{"n_experts": 16, "norm": "rmsnorm", "init_std_down": 0.0, "lr_head": 0.0093, "schedule": "wsd", "decay_shape": "cos"}
Below are experts of layer 3 (counted from 0) of a mixture-of-experts language model. Rows are named router (the router's row for the expert), down (a neuron's output weights, with its number) and show model dimensions 0-95. Each number is 128 + 32 x the weight over its row's rms, rounded and kept within 0 to 255. Numbers have three digits each.
After each expert's rows: a language model's description of what the expert responds to. This comes from a sample of Wikipedia text that the model never trained on.

# expert 11
router:141137098096150172124155099108163113174212160191152092114089117091102079123132047138158179130168121084151132150159075062152091166167126150146084109086176138106115171125133172100134096074146101119107121126117177127131184134136098180113138079128099178079113147162076124162162186173146081116
down4:097120156151169130167099107122173152165109086111163190113121120141132127113155126097170097107141139131181167106120152126090134069097068102157224130147199098113167147147143137111090113138066070064151093107104117090146132141176108132108162121138108146144128136132073182118043115178161123157
down5:139192178147129105153080135103061091092137159145196160125152139137150112122110132096121122176134112143207110167131080098145117109077097066140149088131102128136164142129086157111144131122096099076137114130144116115148150157133102112140147126157157122170197177072121075148089112146089137181
down6:142098125122165109104159161142148098053152149139141153087129056099106135154147087115164133119156065150147121138183192110116119096152113147158163148159116114162130100161091164161151093161120090144142115138154159112178059120094167184060141102169143080140140147073126079061168080124099163127
down7:123099094128153122151106126092180119129122068100124141145075118114170064132130101126094153144077129030088085098098113059177137128055103121137130173144099139166092215133133128136122102133093144126146143101126112031156130090098170107168139127197154058100101174119105148139136177127094103119
down8:219099126107129147161111087062071152098156101124178116152108135153169173148159063121131148120174134140155219128124154078127149107101110164106103040152093093102086153173189100094113099110148092130073084132157091100147194180157144097118108147129135149126152134097146052134104075156100094135
down9:135158098122070120130171181103125153106194131086115125141142192162142170088097058146091072145121103069168125127157121115158087141173112203117088167115167194189113168056103060123185129140160132115154184130080147138112123139131132079099104121131096141184077130190105120138099121125106119198
down10:158128120121146138161112111142151172146119111196133088168173126071129177152083109133140127159140101073148137086130084108189131135083086078094116123160103105157114102150119159116119120163131105147157108044151064133127161103172143034176159095075141129039096142124118121174042127167117132087
down11:159106157155157118088103157143121104113130114168037105124058052080122140167153165152168105156102065137140114142140087117113104115150138129102119165092121189157133143135081140137111099110153113126107134068151070120176215094098133132118101173078143069155155158165140072156167130152154179107
down12:126131129121124122119146125128202164091166151117145154092116153121117113115114138135115196077113166101109123146146107129085123119146130214128110159128121116164163136097134099104164102140131153102091247135187132100154141144119052151122154113149161118167179096136125147129092124140108117152
down13:106113210133106157126138117159107183140129124174147136107075149244182166098162117097144125128129095142183124124138153140142162145121160154119137136124120103103135114149124171096068195150145085124120181167101204118152147124168214151140147164125100148122081167127140161188118129095076109114
Word completions in prose. Word endings and common adjectives or verbs in running prose before prepositions, e.g. first, best, most, worked, trend, standing.

# expert 0
router:179188107073148149110159101118123072137195159190089129094125129079111105106149083122154175131145142133177189171116068130194107192164080137170091123111145141084149138115151176141140101092166133127105122154129197086140193130150088128149091109145083137080103126167115148141150134177175096105
down1:155178124084141083169117151193166120061178108159133142108148092133119144101112167139152082092059120167121127176128134129133163112116145135154152149176129135082158168152089149116104143104064148176104100137124105130090126084119153201176092140121073127122109164122134139144116065149178166167
down2:105232113133153068120180088121130122147103059140147123083156122177163151130119065084156169157110159136144148108194088145116047090078113150146100107167154134142135149128098150138136170126147143166184156149138135126141117106154104092170166106098165161179173092133142135112217162076140140117
down3:170126171088153117112103170116133144138187116146135102126135189147088080120124114112105192131159127078125114066158095116083164131110108077176160144216121130097112174133128184120141153090113154111184093149155170114139128097147134118125157192121099087109118061160090133140102166149105161067
down4:150053152101149166137164092094151174170130098111132178121087168170105165126126148094169170056154099171164108107148101102126145109137129141099134153131157098105130217123173150112176106119151046123152136117140107134168149125173126150134135164186143098181155100107121136158067116166120086132
down5:213184137134123127126073108155100118126112170150164104100164087108156122199071140113087055162141115123175123155162126097131095147117085144145096133183081086158120126064134116134145126119104071103123143127157105174119153196166150136178155159152133096151132180141060114120163138167169129157
down6:076135099118114106124147153126129086099111154061167169120083108114147107108130087143143097137114059116164107114141192082134070116142148125130112121167102111093067167173137138140153042141147103113115108156170187163152111147117126130096142161224121131097100116121145041095162091160106105175
down7:122073058119149108150018120118206090137096111091092128127108120159106083134092091089087096102115122080094073129143124065166165155075129131109091168156112143174070164086165094118138089090122141164137167135102131089169148067116155117132124143141139113117114109163101173091154141163124092118
down8:211113154162084167129129051153106114131121097121143083101100119112147180155144111138154207173135089099142150104127145119104176137076145148096063080084091121138116106143155144076127125136106152110141130119093121156147157188111134130135086179120140137179160127143082112100113170145097101043
down9:165166083126109098131156157150135133139160118087147127129128178116123119102156058087101051153108182072150122134161086049127108134194124145101068099125150127131104157090129067099121079135148120093138209151078175170175121136151098126105119120120116126140113155108110179164097078160117096135
down10:109162082123124141152092131150116174135111164191133169168170099094063150160092192146119171185145105068102148096111097097111127151094102112149144114106142120119094116153109110098129084188111131153129099089166105117088179106129126034186151096098097089116079137123125104116086132133121165111
Copulas and field separators. Separators and linking verbs in infoboxes, tables and prose: table pipes, colons after field names like Issue:, and was/is/were.

# expert 9
router:167190121120134167080128122083129119149179136151120149109122115048065119144148104106143138112191161095181160129118049117167089152167114178149148115110170143100112153122163132122114150078139072149102119126129200096135190137181110132173127107153093115113131164149114122108174136157141074115
down4:136122159095148183137148108162166185135160131139160220167073200138134138127130134087116125090185135086174160076134130149138133083130116155103149167132120089153193194173178135135107084113118090052139119053131122127109117116123168132118157177112130181119130104154100154070103106178115134147
down5:138150124110133109130156151128123120101110120150134132164164070139126085140093164086140051162156088137178119171174124116134192049088112168168154048137096115122188145115145064124152120069123125160102116167165143140110158145095148108115156143137147155143181158124072077181101069123138116164
down6:150090183098157095129165134168165140118143151121105093100133116160119160130194101160168127124089063120137145155199173131088125099152131127132138129159124131109113145130150141181186068159175150146154105159157131145213097110071157157078182116150139105124140095117101120076138119232094166189
down7:098125096107202130146107123136172126128092079118124200150091128153137087134122089143127082114138111085090131137145133108125140105107120126117118154098138123127082225105135118113105137148136121159166153095124124107189149074085163091144137116127203128169154116153087204126133124166181127105
down8:110134104128091114152102111094128155169125117156123142138096119138138073186108053132154150167124126128173147146132142158076158123102137125157061067142077154143131149126173094095136126128111095148079115166152102078140142174121134114069116111134226144199220125165102080096082153121126077129
down9:161140091145131161113150159085110114112153119139145108136155189150169157066147051133091143110110123100144149130145140121091076120168125179110078109162178189119133104139077075118123103170172097144143142115071150164104161151103128119117202132099117066147126152109129124122031134126098120161
down10:159120088148145142188115089131088176110122139218119102161151098071123150137105154158130131162130107114119119075124101080140148084098108113120190156117092136119175109165102123131162156129150099106128064102139082145087188095137139092175145124095144125136140163134113169124076092146084142099
down11:099122110120144127100111132145069141093137127146105155114100099136099214111088204100143133153115111153177106069113062115110096154108130128145112139087070233140165182148064140151110104139057136172143128092176113145124118143111106173164143196083127092083156134143156121121123132116124143106
down12:105099164076110161116138119123209143152177145143113152135134153163109141072115049143104119113124115133176164092103147057096131124134123192143121207163128088128108095138122094140148059166131162137105157171153162149152125167090124173121139102132159106185147138147103148096055158069135111194
down13:126096130142086180100136096125092243148128122154090151125121141204196171090120128081148158103093118105148147104167184167158104124134047177139167143079156113094155118141146128084095192141121122117114195107104164092182128090131180140127170107132086129131149122118128163187136048126101147070
Name syllables and digits. Inner syllables of surnames and place names after an initial M, C, P, G (Mac-m-illan, McC-orm-ick), plus leading digits of years and numbers.

# expert 10
router:165152128091197170098152073120143090151194160171092129104101114127102123125153072126153109099148169128202172162113077113150114152150110161154112150079171155096139167105150122069154091103154087113110112091121180102112175132151087158147129122162114159076124145131101104166163130139162079092
down1:145160124105090093125064186124109129107147126139088094131132156116141148110112138140144039049130149104170170187100161161128222097096108158148153117160117175067141180093121155120103139085083164181141119096179129136127138121142168182157123187119093147127084150075125147191103085102075148127
down2:084203130100136092167155102181147141140179133132191094129148141101168179112140165079121119103077162135093117084176110148129085109092101130177090148141158116114162089134109133154122145085116160203174116172174158122101131082137044058155151107114164123141183092151126076131154174109172128085
down3:158084154154135120133136119107177189087142143121150111086086097163139116159103139110099182133102127177094113140178071111129102139069100116121153139159115147187109186115131114100093104088116181083148122086153106136170125063177124159081081201117122135128138067182091133200125167158148114112
down4:143077160114131125103107092117142140140178115120132156147119135178164137108138182102157161057114154110188147049144151122071131065132131120096191148135142097152169160150144149114118134114121094098163120089131088122128169163162105134094147111105147140187109118170101143124129100150134147118
down5:176147131082111142150138117123142159121107176156202132141149082115137096174161164106198097183099099141160073159134096093091175126083089092140139142166125124122157151090133131105164123096051096110127105188177144111130153172117129077166139150178143084149191136099069122101058138108128123138
down6:141125121074088105173179142153187104094090139082154113139112077143155143132085111146147113092132101110133152181172150091137144075158122092135111159130144122148097113169113165221184066169166161153079110137111128116135048106116126151118136081169054117116114144085134101058168085111141201119
down7:100134090091156160193109137114146150117113102112104149123093111193158078128121095110072143141046140054142137078145135091103140181116086139066088128119090137123102208141104093129121137092126169177151144125170150076170149139097153131159082128145104119163120113165081182158143177167134134126
down8:148097111113076150155079096121106197123133118141145074151110144136118132140131112148106167149143162121165191092156192098124181145148141149160073082103066161099087118144069128082134110119161082180122110201133082106144148200115075142098114161119189111119117146122102126135118109138079109082
down9:147161099056140144116153150122169091102190124087149109117128191179103146137120090132094093113112146085166097123145144070129090112221139186119108127141135174195072160088118145101141099149151094139159204133083158141137105165151151135127134131093124140135103089148089148155131058137093107146
down10:180198120122144166121065108150158201124130112145162108121138110148130142081111122169148142166151062072140133060127094075142112100078145072081138117120133135143183145160068139128175119186130092106110104056195126158094223088140149066137193055105132111080154126126193166130079129093095121116
Clause continuations. Commas and word endings closing a phrase before more text follows, plus connectives like while, after, as, and participles such as citing, located.

# expert 1
router:162152097096135138119133079104087101112179176166097055080126077130092101104154078126126135153149137109143127143128060101182085146122113162144111096064146177074092157151115163110156117105155091112087089152111182065138170131144034136110112101128076178107111164162113120136126139128148115127
down4:143097181100142105116130121117148111076172112142125183155109181137153128097070151097116125095101156124166111113145120132088186092141055151144181217087139081113138191112113118126083085111102139117163152079128161162138175136135092078095162127182200163179122112142159181087078134161144137162
down5:188128141127084072124111074150143151103134128123095081095136067124168104150124125123130092130134142152186098094199119072119124110146154108170115105129096148148129147136066093093116067107064129103130126133159139129108125217155109130183151101192145075086159124119083104142115090127090137180
down6:124076119057124131108171149100158117065083177134156124139125085158148158124117089115165111153146071094153124130213173125107144106133146182113144124166087120145128146133123168163153030149192117121137117146184129112181107104051113117167151112180141079076141137117138094071180099204128161144
down7:083130085095148170154092132132145121132130097125132135133123164131176139175092097149104083140063160090090083123141141115153147159051128117132074165125150189148107190126093115065155092114091129154200174103147118112184074146122178080113123158142132138162114119166056161131141160150113088111
down8:176160089143095124111075107090107117127130118129170119136117160104180107175079038150149105150125103124166180081189187104086180139066161170195114090145148157168085140200171106166122139105127092166121090127129065072117154188123131117067097107102169138140145119164084109143078128151087106058
down9:166115143095109137139168125157144095110165142070149081141170138173146117039141076141066112117118138060190106139196141120160123155145117162113096084167176179157110134152102132129152101169187086121127177148100154140102137174144176115152089119081139133125147113194110145145095126109076113155
down10:128138122159129131192122137138151206136108144188148145153178136138139153152138170173114136132169095109115197126144109145150115161133088063136185114123096146120106107186135159120158100143150122119080156094169070127096238095138167085137138136076124119093142113105112140159056126121131132072
down11:078121138114111171104109147103117118108135143132081135145074099168136170135158217117128119167111115169191130109084069149131136126175178127133124141075109146129144186126107130096059135105115133149150154132200092144154142112129124151083109158092117096139150178116156154155162144170113124158
down12:168163111115141132127147134161131142116131147090144132114135140120127148109084125150128102081123133171121103203129102109062135094144072138106149177115153156141114110121131117137133061178161136100156223141130130143161151157151094146141182107167184117142179118117098130142147161112105089151
down13:130115112125106102084151123155110186143109107116100155150152129188130136100103098129192113143112088146162143048175129124154139131134098172087169131123174127099140091165168142136102173131123103151152206136094196070187120172145215140114129174153098073090125115127146167137154096066141078139
Name word-starts and contractions. First pieces of personal and place names, and letters after apostrophes or in short codes, e.g. William, Tom(my), we're, SCO.

# expert 2
router:169157099110174128091163093107143096153202159169081104096104119102097113126200028142156163141149137096130157154128085102170084172169117157131094111110173132069118157144143154095135118063123067139097105107088200115118182149170079144105127101103108148076094137156127151165166150126107116111
down4:153124204092168103129136113125118146141154130135102146093054181130131176131137141056161139081124122096187126062162112122129167183110127136126178149102132090144166170112129136095081092156131142103148143114122096156184144200202124088128197137141171132111193144099166143100095160163117138160
down5:193143080169108063154110119157133099128120118172165091142137114144133111130052136108144072176138147163171149142149077125179117161101143138096115066108099116122170141088147048092131089129097073123129081116212178087118150215125118164153161141170152119147174158111133140111156086129143143180
down6:124102150071132141119168163135136136109109147075148153167117067170131106140100066150200104117137069145130154145175145069119110091102137161118124137152164129147105132127130188220148047188119135173126146144164114148125085105093149172097157140187069132157105095067125128115128083127101179121
down7:090126089094146141154091126086161176107079069107145116151109159138112094149132089097110123125074129060095123073104073111143153145101137148140104143133140123163107217110132076114095109111152096160134153111172122107162193068110154076125117098157160100114106106115080172146176091165146106109
down8:170163125119135146150088078126123133092132166088127158131070175152112117146122088092156164128123101122146185100130178112110156133125110106078084156155096151080096189156190078125166114097152144137129090110113130143118116164147139106101105158131205123101171147133144116147090123159126077093
down9:137128143076125133130129148123147174117163111102095072110151200176099106126142116085059076146103164121180098119152131104148108144175141182113082127137166170157093130092122083107123070124132101121133216072110149166160115144152117119134087128084168112139100131115082159201118087114106083192
down10:148152112149100142166095099117191146138083107190098128163171124144101140115107161158152104159189086101092105116105136144126093135077038117100127118111149130187159112141105175155142122145139117103089068071196101149068178109104126074200136094094146101112130108122130146121060137074103102083
down11:096123054108139126173065127132112073125139118167097144192109072151108143166196169163148136158145118155152079069138036134127101172165159188109083127100102171109110155136132097126114101108126162110118144134169098084158171147124128176106128166119145132142152136142135098168198141154115135114
down12:085117149104158114089181091129130150107196176050143175083145096142178152125101159081153171101072127088136135118135144094097125099135134129096109206177113133116128131085117131122152090211132126117116194128178140106133167103129107137150154146155128104153161110153126127162122134160092107165
down13:123075139121109129163168146135118158084123119075121160130107142212139136130176103112123114077123109122137173168163202201113147140114078164130143110078135088091148101131118164085114188132107107115180208114123153116156121127118147152111114100127104183135105109106164121162116111106078101126
Prepositions. Prepositions following a noun, verb or adjective in running prose, chiefly of, in, to, for, on, by, from, as in turn of, states of.

# expert 12
router:164145105111137168071164084060138074117192141142107123097092128130075099104181078134139171119174117091151144134098080057173087167164089173147135115116179139111136149112110114121134123092149110119111117090085155070112190109144097127131146082144090130057122176159122136148152114164161121126
down4:083102157089098122125090114131159156113116106096153148125122197123139173145104154066104128069149134117175163056131093106085191122109051161088169166101135078100178137089155157131098119139144062102104124100133088128161214110173132068104138119147153146138181135111149138115111150178112104096
down5:193161153150133120115143107178171082118111124165174143146124083148164114108111122089157111146125098149124116140175119125133088095095151098131081093113095110088158115060116045118191138140107104086146102126176121086118126120145148132177141143132148127111112144081129123134131086164164141193
down6:130118120056122143144144144155114130149091121148117133141136093164179105126152042146187096088157102068148112125174128110133106054123105174093157145134084136211071113146108143166196044168117140098128120140193150150116140125093084095130156127180150107145119106131157148098170102136117182143
down7:131086093106123133132115144140154068122121111127095154125130150202182101133145104071105130160098078096127132161067109089169129140123120150132082145093167137143066254106119104110146087137112150186097167078117080118157124166113189073108130110127125166112161125115053188113168142182173108145
down8:144114145137109149165072108115121138148142148137133087121121142184131145153140102090145161173168147137130166079167145099124144177034137119148051101130109095087090109133144119123188068117110136179111041158117089117138144196128163088114146121154151115192124099121166109136078144157063112122
down9:135150117099148121114103108077130118128227156067122132120145172130130161118127110109121057122111119087174115085127106067116107084176163112132097119108099143116098184095135050107145079191171120111126192093101175163137154151176115142114151093082177141115138129128106112156124122151103112109
down10:181146117179161187159072111134135171128150134166108144142104124174089161113101116170151098189185077094149142094171126079134107167151100111148138124158129120136157130158093193142191122178129152081129117139211086152133208095131111061174129171070175107063103155097115135109078105145101134132
down11:121116149143160133104120115091119084150107137147075157120118148111139201138134207162083117140086067204131109135152121091111147155142181123177128136098122176164094162140145141137080096103112132140143135082147144131187131129130117142149124144127158082166158120091136150164137101114167132159
down12:142126148110115101179134119144173183126203160148138121122145166140148144097111152126130158129112199112119089112128125086096152114120100137121113162122141123132133112114119137150127155137153152136127216126094148102160140135146100154091149076088163118174136100134150130086125168138116098132
down13:124170122173152145147099118116138203129175136148126140111125167203166134149094105055143098129090082125122147094114174165137100131099108165101122130105168099086124176145139190100083198156170127148127190070099206141202144177166208147152191148078060153107124135108127185184195137124121134143
Numbers and table cells. Final digits of numbers and the pipes following them in statistics tables, plus units like km, kg, cm, and closing parentheses.

# expert 7
router:184165128068168113123148067096134088168186163195130110104118097110102068106168071150128161114165124107157155143113085109156084185143099138138099126109143137093112149096129131109134103073185085116114119133102162020153210139151090157114111089140116161118114152141090121143152099139174102113
down4:139096144125129127128106131164101178178162177132155137129132147127164121111175148099119142084101138124160165076107145155155167115155099129113184211167143084099144134108155127142142101150154108091149135071120117139112187157113171101092129160151172146158112103119155083141075145159152195126
down5:159206141169141107084100134188136101184119152130144089167107086125139093099121123124115080142161083155171128186153065112110127090084135113148136104151124113160114164087136094153195175114076165101131039105112179128151144184111134132141107161158118107118180174053102134170115116126111184125
down6:139118137079139130131120180128148096072103180110184186150106110121126164107128104183100092118131130126126117132154157108137130112099112156138138166163090112135163101101129178159176103183150141089129117127157227150138115084073120139076165131180118134063143194109113069118140072152140157134
down7:144090140107160129146060130111150089117149163128150127122083111136145062159119074130122105104055169099130103084099142077152162146094173121124103186075137137202087189121075063146165105083110151134201110106139119103202148103111120079120117136167209125162140105185102181119160146124116113121
down8:137081111156077158176036116108048148095142105111100179089114106113138135141111089119146173154107160149097167094137152104122158149115151132150048090143125099147121105175208115085114089100097081165111085128096120151179141153166111121072086133100199138135170108144157151156121149142126094118
down9:161141091079092108073177139138126102107151080098084042135142184149134179120137089082092063095110149101145169140173134064143167118246095164134089154149140188164086102095141068101137124127162124128115187124104170142136107119134134130132108143060098124135151151103125097140118120106045132205
down10:144156143135117151181082158126143189125103189160111119156127095136142127088101112154165132147180122089086112102126132129156134123101106137143169127125072154158135080130098141148125096191149104086117052092160137105139243119167112077220143124073173096120134110158127155111049137114116133082
down11:114102103101148157165117144164095098115119112144173135188054109121099150178135156132136089163113095171093112108100080145110095162133198176156123150108152202172129138142133089100083124081142130164140167128160109164120165132082119135128106217130102091169112124143179122147145123145159137150
down12:119106167103134110111144113138183161110157133118130118148145149171124140127079126150108152174126165108132089108110128075109128102100096124148070190158121162153140126123087130132111114152147175108134173120096153106072129136105088164104089077132169090131111116140134127123127130111098127125
down13:107086176135139174125113120124072145147148141119157173120130123240147149119117134099111120126148089145169118043129093105119114174083158150109113123096139078127134106172163141129089193131091076180102178104167157136133153155174167080098142139140065105131089176091150187140158036126123156095
Line breaks and sentence ends. Line breaks and sentence-final periods, especially the blank line before a section heading, as well as heading markers (==, ===) and ")." and ".\"".

# expert 3
router:148130126102154158088144060110116079166194189160149105095095105091121088100210055123128161142143105101144184169139074078182104127156102145157114148119180160041127150082131117109159102129137122108094127113115169103152198159145075116118074114134073116106124140154118146164162120114136102114
down4:168136174120081158139134108091136179160102117081123171145073185088144154090116142082083149072087103105139165142144186085099172100144090138139171165147111046139151211146127108169057142156127110111125126088136178153126139128163127089075164178127139177172196121132108163063058138174109101161
down5:185143148162106135073099120154165083114154152142204105117096114096154091132117121073143081145167128130143113129225156155106131092092139092147124096159146088110164130126082054131181077074090134078078087128155146147142175194114109073137142123160143141140156198113124061126104103146131183149
down6:140122109084102091132155165092121115135146124097178105133170132096144163118143096151165121098112110146165143081167148174051142117144092177109132156147120127090149154134096162215157059121110150131170138091177134168166124124070126159070169092209143126103154142059159124140133087174088153192
down7:148098082097167193131099135147167158110088109091108144141125149138172106146121095115121136093069164084109176132092104080146123065096142103060075191102140148155124202149104094113146142149082126137128166116144138072190142130087163064124112167131129062197089167148075180136163132139101147107
down8:143119115141118176130122054110104134103182147130198088146101140134154117202146135137083164125130120088109127086169162092084145126065140137147070053163090129131103117206158130106112161081160095148064130084119100121127120148150111106085104160157181151111174137122120089117104114162093109082
down9:145128083077121103087154146125128164140141126089116148109123149166090148114149124122049086121154127098177166123214156109133145122145112165115144139143105207212112142129112105087145099195157114118145166106091163155166134154134125161140125140113167124125153101087089148179064058149083124109
down10:137152078166148158170110121106150215109132088208148133149126072124143132125088130165144140171175071118098121083083073103131148126127102063111121120145098170119120159096078106103142150148095116109111095063205095174120203101157163128133158118126122121089140078173095105171040111104135119119
down11:102134126124152094106177132131083072153116136196108098120054067114160171133126160173159127158092063150166095115067089144122124155196147173130107132088110188118189146128108128111070088111091116182149158110180113124116176166088070149139139134089164131144164161119157077132133133133135128149
down12:139086135088149170125151078130186161142122166106111103128086102154152121113112071135097152112190164129178102137146128144095118121125129127136123246104163129116123116120148096145176099152193114101117226106155130130161113086129129190087127085145162095135151091107078106126107131141105115131
down13:109128148127164118130125169130130202131117120188132193129122135231165157141063145089160154085113098149143122040141135117179137127094108150056139122133145091097129108181137145094063170143123110149113157132115136108148187176158190223148139117156134083138159120145163153174123084122130163071
Foreign name inner pieces. Middle and end pieces inside long foreign surnames, places and taxa, such as -son, -berg, -burg, -ova, Friedrich-sh-ain, Chimaer-iform-es.

# expert 14
router:144161108138127160122133071070116126149189139152106139113114089094095137114153070169172168127161118124166138173105080112131116183110108170155106089098139139076125162139103109095122124110150125097065110149124192089139190149125072132155091099148129163119078130148062167131127144126139104129
down4:153088198082161126156186134151101160145126124077128221135082152154081113112139102111107125068127133084202117119130130099114135077130044144083205176143157061166187172125154117118150090157086097106137082104110121145134178134115124122109178109147124177155192124177147175114093089141155104159
down5:161171119145132121095091104164143140131177096118156136165158112156133150136116192083116051156105150124168105164148127066115149098117135093136176131132149114086163150089090077092131116135108104119145140142111130136164169189160134100143163116187128130155201158144110096150125074170143165179
down6:133115128124104121119168164126101153080124158089090105133122096128144137098175085133168121123087068097146134111189182129088134041141100120119121113116132095153119173159107142181176073169119172158141101118197159134154057110088143116070165098153134098141069166109133083101156091133131197124
down7:165118083134149156105083113068188149117136105079176158152093105132185089169110115126129150118055145074132125129122124042172167117099133135076075128129098132221079143108153103136128103160101118142113169126141143054160175092093163082152083140176146093149135135088099135129127173172075132113
down8:182171138110109155181061062140146183170144106123131129190105100165155146177091058128105157111174176122118160106188117082093148087095182124134135055154080120092101159172146075091114120136130113121054128144100040112134182175117138132081079119142178122165171105168130141176074104124095097119
down9:168173140097123128092123134101145174126161131084143101113150197133082129085174087119099071156118129108174104099119124103104120098165134191124045134168107190151087156119097078077142118184146109117118174099112146165150104145174092055081120166096137140153153142103115156155102087140107108186
down10:164123126138127151174121088151130220148152117171155163133132112169122118107117174157169123154177095134105196093143092081163103124148088104122139139103067117168130124117079153108128116155115126159099123083147078098119195101101129110157159113083138121066137104126162140196122132133120130088
down11:112113129130116155090069128128083116125121129138081110162133090136125140181161207147133125126114077177146082097106107092099107164166161152108120160096102190174164137124098161091058115100151127143128158088116096143116164071059126115087153170090119102166196157174130100162120102149142118133
down12:156116124115153141129106139102174192106189140124144139097157126121153131140106119113121173085123097122192126131102148107091110144122120154125112158126130128135133136105127114107157084195152144144111156136154097116139144137141080139142168073189143123150144103165138155134102129096084084178
down13:134099192108126143098147101090118165160160092121127132128137144166203145128097070137171128112164088130146136115125126177158116152082091168112155100126161138109126133151130166114115213177135142148078153083147149115149124126171184143142112143163074125134133183099108149174165044062106160153
Particles and phrase heads. Verb particles like up, off, down, back, out after verbs, such as made up, plus nouns ending noun phrases after the, like seat, district.

# expert 15
router:139161083110127129088145116115114111173157145123100121103119086073098069101197124135129168130159140124161159123089102110171096171101097173138118103110127152089141150141152170100204078095176140133092105127066178105114179145197084123153105108109099157110100156148080133147153137151143109095
down4:157114194098138135105129138090134151130112098075110155172067185168173137157064157093149167056123141125180073073154076123133131116128130072119208164141130172088167156152190139112114111115142112074147144107135120172134158146186145130118161120173110149128201083132122136106141132147123110130
down5:181116152141108130106111050130109073113141120150166102125137083087114074094125107119164079169139131151203115158168096114148118102096137103193131141148066144135152177095110079125122113091085146100091102136158138168139131195133120127120102149212120103179171135151114081181141099145138113176
down6:157113145086121119119180131117120129131105119079177114154094137192150147175115083139164093116166108130140136171141198150141148093126156191123100104081126074148113150138163146205193087143118101142126137115168146117097084141134156106147182124173120115101158166098097057142171106167144193117
down7:156085119112151167133100148123159121129152124140128112111114152157189145151098092100122100132041144050141090128124136132186134123071123094088087188118117153154061190138125069116104103099109192151185163137093115114163101065100219108153129084141170095181095116164122166135147118157157134117
down8:148145154164099162131103072115175134117180188107148106141140128130080103136114055139117165140078166154129193101166132149087084148120149163128085112174111142119104183183162096118141079097146157143099095178092085166159109170129145138085125120153159081161151085145103123101088152053139130129
down9:098194070101124118088122142132096173091173163101163126115161152161094163128144086121026088149103129101188094117147119078131097157189124200098100141199152183139103171134106060136200129113183080108116169146102125148140122136134113096119081110077129114142138096127127116128093094145115071122
down10:147132117100119143195098164132157173147134155132157153127139106162164213127142139148148119138164156128083143091145089094156148076130114139175119108122157144166133125182076125161136106140139112172179086087200102132137244092081139081142141107130165118113063156120167130109067131094136067102
down11:109157189161139079108157154154105109147156098114137130134112063117072110174167176106125105166099080172181107064117132108086112149144129131111113149126096139173190132101156146148118125092096111158141151071150144127178165114135142142124110175147106063181134173108138124139169162138129174166
down12:103165165098151134159125088118127177154177090136137136135152109139128123109071096142149151139149144165188139157128124111112143112142118184158160209106116096157180139155111067098152116136106169133095118194092125140148105096119068180094133104166147164193157094134149150138107200121144116126
down13:146099125182096139127115120103095193138079101171109194112112192157156174130099130121165109104087111149159130116155125161175088146107093154122115132137201107128110094131092169103125169161135100148087204183096177110135144123136171143107140110104063121105101087134113121173157090054156163091
Sports table cells. Spaces and numbers in sports statistics tables and scores after pipes or dashes, plus country codes and position abbreviations such as FW, DF, ARG.

# expert 4
router:175167107088153135114155097100114096122191149203114102096123101126062110092153067147141169136171123105150157132110096077136119174153103169172088102093144118057124155150145130081149098077153110122107086123080181049131192152130075155127104096149052132077106156139118166155186146147145103133
down4:158109210104122102157122107106166178123123134113127179133109195167186160092118175129141133106141140122166169117137180124121179142149102118087145185113165058161142216144142131106099102157147120090108099138152105132126137157089116141071155144169123144113100127114178139077116091173152112178
down5:148104153214126102093096166124146072074145111115143102128184092059152102143113149085188103130117113125145149152144116125139110069072086098182109116085089122122180131075082073138155128106080067124142120137183130162120208210152117080139147100124118070118138154092082119124117135155124153155
down6:141132198093097158151152159126128132105099123121157117171127083103140124111123048147178095096134070090121100122139184132125133043136148186167167122152111118113127155171172143138176080123189094124125113130133157149145084173125125093112135098207120148150109106090163123066175118132153188184
down7:143096108132164147185151107074156113127095045136103170108071117160176099157097086119107092124112092080116140145128144103190152135100076152088123211118164148197091183116157081136136071149101146162153169094142109107157087125151147069145113167139175115170184111096086172111113148155060117102
down8:170128120099135184152090091068149114149116100084142092127101146129135149144142095126125171113158113145121167105163092144095134167099178221160076058158167116090098179200155094109123112100114105162113115183119147108139149222092129108099127139086181127185125141134159078127067223138115109174
down9:136125097126118106144143142132095130095130100094131109109135165108204128071109149113068088141083122158160105147127122145146122165170137142146109142190170150098118193132109080077141074162146088147106163150087120138126148158115155160118118086133122076130127126154138120148111079113096137141
down10:148158116167171153138109123164157201094138116168172110168184114157117206112099161182123138135185063042145101105099122077181163118126097086135136125098160087140095090106140150113148147113093178139120166076156009092117186148115128093135164126100140145089113156137168150139041151084091121097
down11:127114137147149135107105126115145135075135111136071098148105134090106078168112187093149109161099091141175100097128052070125130150153169141126132127079114176095155162166176144122086123101182100104113083113180142143124146139129117163161113117171118067146150137104178152200123125164113150184
down12:103103109113113104172165103159139145105133200180111127112142114135165129151076056144139184129138166188122142129174130103060078073123096146157046151121144180180163168114135099129134082168132134100105134142188116140125162117166085114118118085144161127161114067148101133071090137097091106197
down13:154098183187134152126187109107114196137167158127105144096120150153206161159094097099124114138098060130124183127209139144129110126119110132098199111132171116109129137178132103049125176103126161161123123129135155129173154153167162099128175170156103097114122116115113135157143072091121091102
Digits in years. Single digits inside multi-digit numbers, mostly the second or third digit of years like 1978, 2010, 1940s.